config.toml
num_hidden_layers = 13
experts_per_token = 1
normalize_top_k = false
routed_scale = 1.0
balance_loss = 0.00259
lr_router = 0.000678
tie_word_embeddings = "early"
beta1 = 0.95
max_grad_norm = 2.0
max_steps = 6431
Below are experts of layer 10 (counted from 0) of a mixture-of-experts language model. Rows are named router (the router's row for the expert), gate (a neuron's input weights, with its number), up (a neuron's input weights, with its number), down (a neuron's output weights, with its number) and show model dimensions 0-159. Each number is 128 + 32 x the weight over its row's rms, rounded and kept within 0 to 255. Numbers have three digits each.
Before each expert's rows: "comes after" lists some tokens at least twice as common just before its tokens as in all text. This comes from a sample of Wikipedia text that the model never trained on. Tokens count by the router's weight.

# expert 0
comes after: ")", "0", "6", "4", "7", "8"
router:102154078161115157122181051135092192123131135092166163160123155114108078121155130105175138151158125072134071121195119125125121125167130086152086167175106151123184096108081141144122102113138180114159122156135163174088161113195088135140128058157111108140190181137170088113099206134147160152096150127141156138103130104163079131143100169079132138185155137133095191124140182136050170133133076151139174121074132141126164184091102172141104124149110119156148124102159166124141122124098137
gate7:098138166190121093146107092124122192076142131106093151102060098119149120103157205086148134198133066105155114149138168163061150110143132182134155095111136135115099140106093139058147113134126141136128144124132128138121135126080138120141089160132111090187132144098114132077135163172152088144147144177125157153083109088139186080084139158089065121136082144090154105122139154078095138114102107089201172177160144148060115173107115147105146177160113153160139161130149132089177060105159073
up7:145108155139184131120114158157140062144137126126153141081112136126134097080170125119086114109099149134114128104106107101138109175078137105112052101111106103148147140112149124192176155118142133093118135136175175109146151161072116145131094127126123200098170097128176101173095104108179091179098119117070067102129174129098167202138110146194180167125129168161097165066149126111096174133122090106126039103141090120130132116159072143121154120136147102144154101142101059212123115106061117
down7:100120137119138102086110108102154062131118118092120174157131142080080122130129127098084119175131130156122131102108093115126074090136182183106104070180151156129146091136099165104134137140158147136091114104105124138140156083156149182059095099134123126124129157149145137175103097076187048148135161105099115149131117121135166138090099109119105147128120137152153166127091120136160137170000130130159132176147123169097106138097110092152162125113182100147143143194148184152154063120174185
gate8:137128171187122121125068172121141146133127170092157112109145101180126186149088188179126121146119182083171139154127142142089131084118113127150142129129113124137133178171065152101096163147085144172106181128104126177078138134155069112141158144167140132141165114098124149177079158116125144161100143099066099160133175171064132164200108186161085161136129163152153158165100169108120141148106117098128157088139098078120136126083225092135142145106082120086089174125123092157129069097084109
up8:144151173163153133122138115178105124134182155130077125144108057085121131123079152096111155125102176133222074125165093112107128099164163120129082100080171178136120142122184152161102153111168112100128118134170140156158190150158104112092176068172135156133114177127101166087153135152097136182063101139134061175177127176102150158171137100125120084097095102128152119147123076072107104159128118105094141134159088158164093076143154115184085138135103124118090079125189137161167167117126140
down8:135095117111140107083170122126140146163080082088106191071088110081118131131110103090158149121080143146105163171108160150067141126136076190140162094171077063136126116107158129140119103171103153121113139119135155148162108076098052111149125118125133103171139185115125145119139097113171117143119146156120129151113155092169058137087110183133162129109115164126128116129135127176123133139221083088190089074157159094128150093104065131145115143138117123156116086081233129120117096186132183
gate9:100157061140113126196122129115178146104096098162091122120164152119066171114126062125157133118135118080177122104150123157180060107134115125161113182145153040124063113106124080126098085131113183101122141157102147167105096142139121138152109117160162110141142167131091120110111159120130134122152142101128107140101148136111174135151107164097137086112146117102160136163140124091114151154106142237137103124132122102176174172180080118214073097053119141131133196124168117115163112079063108
up9:090109163177125094109125124164105119136163147102105142205123113133176186069156143096095143140081106098093124139148147095118058088133102051124166031142105139107077091157107137115132173123121170118156132142139170135096147161143117096089103140156071117140126144075141147167122095115112190076162166127122136150133098116146174114130123134119154080114143170113146066109156107129135141121141136117119149131097150090137109111100101108073198112136185147106069038065169092127149209140160160
down9:119117107105217166138116172124193127114187112090115150152096151177109114147132110096093149135107093154164143155079097145141134109117134158175142174113072128143080123087107093155080065091126130126117173140172163134141086127150133163119165139122098088092163154185084188085124115076136141129095174109142149134136112200145165087152168107064106149153057082077113109101134140123114161126100149109099184146190100079139077190162130117103161107125110188097181154085149130167101151127121135
gate10:159075093142123144141155136122105174079125157163056146155121111126112096109156139072145118111118108052065158150141123150047104125164109117142189121109126118159162094151152074067091157126141141146134105150153129195127069058114120104143132164109132124112184182186081113129156104174122144048158081136139143154089099120123096121097119123059101138114108138117131117200128151181133128164115108078118104114144190105108080104103132089161088163117138080129076116113180113088130178136094097
up10:098118167173082104097070132128046139132147178166109148160139133128139122118149122076123129150153068137105138158187124126169071104070123126119098147135112113142106092158129154113110088084160108152204144144153109135143170112140100113144115100140159169112116094169139078171141167118120088128174147119119163117105123177105079159093131074141204139109142071086196188086113122168209143077094094119111139155182119180150089190130112117115094155134108070151109179112116120096090141145187137
down10:162149142107148145136138141152121132112173121153118099117202154107098136104042114105158128118197140122125114071162177097137123176080119129088045179106044162108149117159123103085129147124136132084166076090151106107122164148127110088130090106119135171133158137138130104132114108153107204075080174123144121103161147104108121189126112114178133157105151158071082160106160123160145127108041097159126136099133126119137145178121142080172106091116146137147090177052198118171172143160145114

# expert 3
comes after: " |", " ", " (", "|", "3", "5"
router:089100167117134089147153191203151161154158109121110106104139149079148120143154088115141160095112093176151130134168129155153149147123192169130143130192091211136111136138154071127121088147113117167126145106185182130152079180161124081124130187134151136178052101120147166145140165132070141148101141145104111183118137155148147169186149092104126153088110138169141087117161104099168144125146143154112114119148156097137039139145165079165139102099134163087148154119114090142197166105146050
gate7:147166111139098109110080131213108127135131167166171167111086153118140089111097109136138118153085140112125096127106194147136172136083149144099158127162079149075179133163099131093106129120126088174109076099102112114158166127136103105163079137110095104137113093065135126140141125104121102100172157127133119122105163104152073114100225096098113106117138135109180059155162070109192141170081186141196135076136153117144076102122126071126126107142140116095133169199074090157189166134115154
up7:151112211143099176122123092094159128128122119133118121138158106132156047089102130117112128146145099162163194137164181089147138151141093147101127156091091109180109089086076128114191104117151152103130146136162123152083113085153081125063144111080224171156103133135105096155133057206111123123127098118107109122099104114137129136103106136102114109125127134144137165140162156071095094097105145137092086199104098094136205105074160122115067088128091154152124129146110129156085060168171154
down7:110137078180126114112137127162154120113154167156112135085161113132122191152144150141148148097102109140082130130133100097163158080168119143134139177165127047178164130126148086142128088132114124167137069124078102119089123074178166084103113101113073162115067130091105118150128135128086104132143207144126085138094134117049102053131109074190189148182114164114097092197140099200098124081043118078122129113104126150178121155090132165125141159136112094102114101135104134121109133118104111
gate8:102173103133122079123072164176153077134143114115100110096115051122149187133096098166099183088106124100162123098139143185130138073133145078152088129119105129109106083136120062127125083137098153135140094106142170103099140196125123106040122146093172127129147168110132142137174183111130134096123092132140160161142136179109108178162119158112072128101161120176150131153119136145085132177037110112120110110130079125140169142118111140166164133106185172097120117064226107102104128120109065
up8:130131121089159141127104158134147168132148163118113137136152137127123160184137077084140206143136114062146180077113116151105087103118172151155145113165141122160071094061131121096100112206083140091119116142121148152138059153128160162079131161123111146061084166101095134142102145203180097076153130133078124134160085160118142133143071109120149089059143164137115074126175195093129101087090176153159134190142174144150102147128133106074153132173102141139200119119164118150126121152091123
down8:185071075090134175169188146187124115184096180122138143157063119145119098156138151178133156122129097070163144162068073144130133085174124195084080161125109166113144184159138106173120153167150137097109107084101131139127084091069151123152175125117115131170155132081129109143108133116124123136135123113141181090138155143148125094091095130160082069145128152130146113151095142134163172166034188122144162081111113143114129129090075143089128124126160139142140141128121134021127105158119100
gate9:075101140200169084103152087189123125172140155129128129155138076153122124084104071072097127096125134135121129150113140101128157130094179152104127214078105093111163117086162114118101124113101109121063172153119150131163108124111103080143109127138147116165153124150164139101120191094117108165144087130136122173145173175131168143159038095059154097059135112142189149113117130147150202144087107154103126055117151184150141144115084175205134141144126146115110170095090163137148115121098116
up9:143135164136102138169138144151141148169082185109081089119139110195143220117143131157130158092122186164100142126136136115104171133162189102083097172098138128124117063070149149119088058137132118187106136090121109141155153171134106121108179135171096121181145160147140112064096148103142118131111165156092106159155113142132218149168047129077122103141131160121164122088129102149110136177150166150151131095110160125089116059090092162143152109123185159152124151147059130151147127057114129
down9:124123132105145193109159137130132171098150071154126167175195150087118114204097105129132114104104106140106109143143158097169102098152189122112106129140123110183163150098142130097195105090152116156114221087147111120102109190130128088117082164154187111088141109075144217146077066157074139109135150125143135096157136129188149135133110105118112144110186079078096101172161111146169153131144150067132126087167115139087172187113180110117104124115069124149102138133142137140140194113138146
gate10:140130192136081099088119123150128109099141156162121089107138144141092159080144118154163157118084098158071144115105137164132134163109146214206081118190015100103088100134104080111081123071172152109115115124131129104116156171077121146154097142143131178119157131090118135147150136112163110106145125098120139188155149134136118146190100083110157137095161095073153114087142161113166121112121130163111095115094148209116126090082157132197140159122100091129130118171131150090134087170147048
up10:073157133091144132125146134131156143141120106109106138117063056181123158118106130104116119106170142113135103175119095138141155115110127114127147103097161128132104148192113170127172131091153091126249159220126105148193027129173142105113145107201195150123163134144152144192110106122142153136135108117158149089129115086151118112140140135061108154151096149130113151147127136121173108142129114056173140101103080161120121125118150108128075121159154167083120056106090071098071107142106113
down10:125117093112094103155128051135127093090117130114094129100172144117127116096170137137165100127138207143117138135132144177107116210129100102168137084212180159118093142202098131158128122119152151146113114114155115147127135173142123150152104139170146120127116166118031173093170112147113175123147100189136164144124177140159156059150102170072175094170046110128133160160127129138155062147051112121155173088125117161155145082075139119115124146136146133072114149141134095143092147187116125

# expert 4
comes after: " of", " in", " the", "'", " for", " on"
router:190140123144205128138138140083129074152180113156139133166131091144084206137122162142162135169113119172172140107086129067168126096140163170091126172107123073135120070108121095163083128151107140098072130192118149090153122093042116143198162143130157085142164128119144194096116099109077136105167105140201099094187097139118120143167144178103078132158121163146128159143156105168163147167116176102105114139130081161178167135159097152123135132096141155134092129131136063153116092124147142
gate6:159114071131109097114136130130141134177120128077186125083086116104133118097106114029156104126183155150150120165102158112109025172154173151124155175162122057125112133115090170166064151113149150092118081138086054140103131115105110137178108172134083148117116134124160145128114123119121135121188094181142106142126058128163130152140147100154046090101143126117106124128119183064138155157105132119114144106158130142173160121139178131094087140127175107112108065136140213145151145166096127
up6:129229117122146146174113163148141130171107142093140157105143191225123144118136093116137127133122053135128129132043097166115144129162142154038187147108123099157092123114074167146122096168105128157147098154116123154144078185078089158176106128177086079133137176107128145116113117076089115105135086145145198136102139135097156175156118142135156116151158165115138094095103153138128123109094174114049138135087103102118141140159139096102129069157092154179134114157118130203129141121101141
down6:139141104151114171118066117123167135143137101149141127161108120105122134137129149097063098104142113158129183112123129112094113127154147156132155114104152045137140132117163132078107140136104117043133102133095155195108150114100090120134114148046127123152147128106159138104154102143113150111106129129171157139143125059177094147146150182083145111173169157154106087110098155132113098089000096184130173071134155152186194172116198090154151147119165156123101105130060101131080123137104085
gate7:122128150082181076125124163172196098124129159155052099134123097126088140141091138129159150153105160088152093112149100079098143118088159136127123118119086147163125111131092080152142181073099127084114226163152141131084142114084099154103073155145147123134143099134118147061181106132176111103110062154077164113120151133152126110205137135138072135110162106111142131065089178116136136207111114128127174090180139113152087105085122094117120166137089130129141159069131102164135083120195154
up7:113053148117083136122164107126147096153127194122140119087075078123167116100147111182124117065169116180159114159136031143111136099134140146171150067104138125128140205149151130166163120115141148202108082097111122109146171146070141170127163098144071122126098109124162190145101152112154086112148109167171090147127120103095103079111097119126127097109078080166121135115129142121165080155141055145060175124101089169083152086155134106111121119202103152134100143164115115147134139088169111
down7:136135082126110158104123077117083140136113124120132083100147127162127156117114094110133107110169086115125129122048091145163125068105140152115142142154073132154172185111157120112170082146188176161099118091111153117086176080129129140122115128123122117160092153140123143123080157143128061099147131117121120120187111160136107140164099135104104102098096112098136096101098096118152075126000147143094166117147152119132106195155088105162179123190102092166157131100161146115093146127161187
gate8:155137124112137104093129077170122125102185127154160122174181124075150155150138156053126178170114122107073111102073071104106107155190160116119141166101129083155146134127080087186146149089099140069116137126074148147141128127044132117198137120110100144136123120098097116088195189123132116141108107106134102180144116130075180160199120111138087133102125132156147126124134160112164201109089133106148074124103053097185102130145103153144174127144107084092191090169122127131171130104133139
up8:073129154128197170149129174161132120123159149143165130125154155110063154129159193141162136154110120198068158135169098123164140156159149143109077135091070107108097077150072100097103141090211123111124168047134088181144101141116131140070057144142081180084158114141100148138213105142100095112156146115081139138125136144164104139166081115146105138121133154185158120124161139124164128129137124118109139153122122063152087098121059110130119126119090171060094162117107112145136157089094119
down8:147079156099101185123148087119083144113140125124076163117086121124180098144095138157152112116085124097167103121160102156121100141111133131139101152138144095106155129123141148131118128124097113036121122123111115144151145132108066114146179085147092126197127139138183100133162134091159148089158102149137127089112094122115150108128157161102099176119125143147147134171151090142170169139255092160124130146173167166111157176147143128099121128144162144147151166128123113142176095099161094
gate9:182102107131178099163100134128156100130129140172113177085083120122107156129100111099125061108128159138113108149110153102121100105111182144087144131079126129098133126111153114155152068142117146175073149086141150128186141137059133091138090128118160139089149095121147108131156159066095072080123139198188103092175150137079138144072191154217170143133127168172124121156121153153119166199141178098150084073108103104133148120150130216229127160116140124147128151114122131146114132127120105
up9:173150112163120052118156112128097156106154103177087105135141161131086062140078100117162147100116128094150119103063158150128121120101174181160124116156136184117124115114149118063114140140100165070167195079182066108085103138127143121118060070111139142148116186174105177083099105098106147133110128139074133159087156096152164154148167109122154115107094112132100110094177122112164079178137171115158155092125134130084115148125140115127171090114173115101201123126060103101181093078096138
down9:089141182170123127110160125115120062124112125079098111083096155113183161069153145141121143090167171165140091138108149162151111086100138151136154163121065146059088141141120091147113120160150117204097131113134116077163142109177157142136074187124105095113159149088135161172126100071078095111072152173141059144133112176156143167155171100110127138157142119089081148131102129151126091101057144151087095178142123181157136129167152163127119183072101098175107176160120182107123079133122104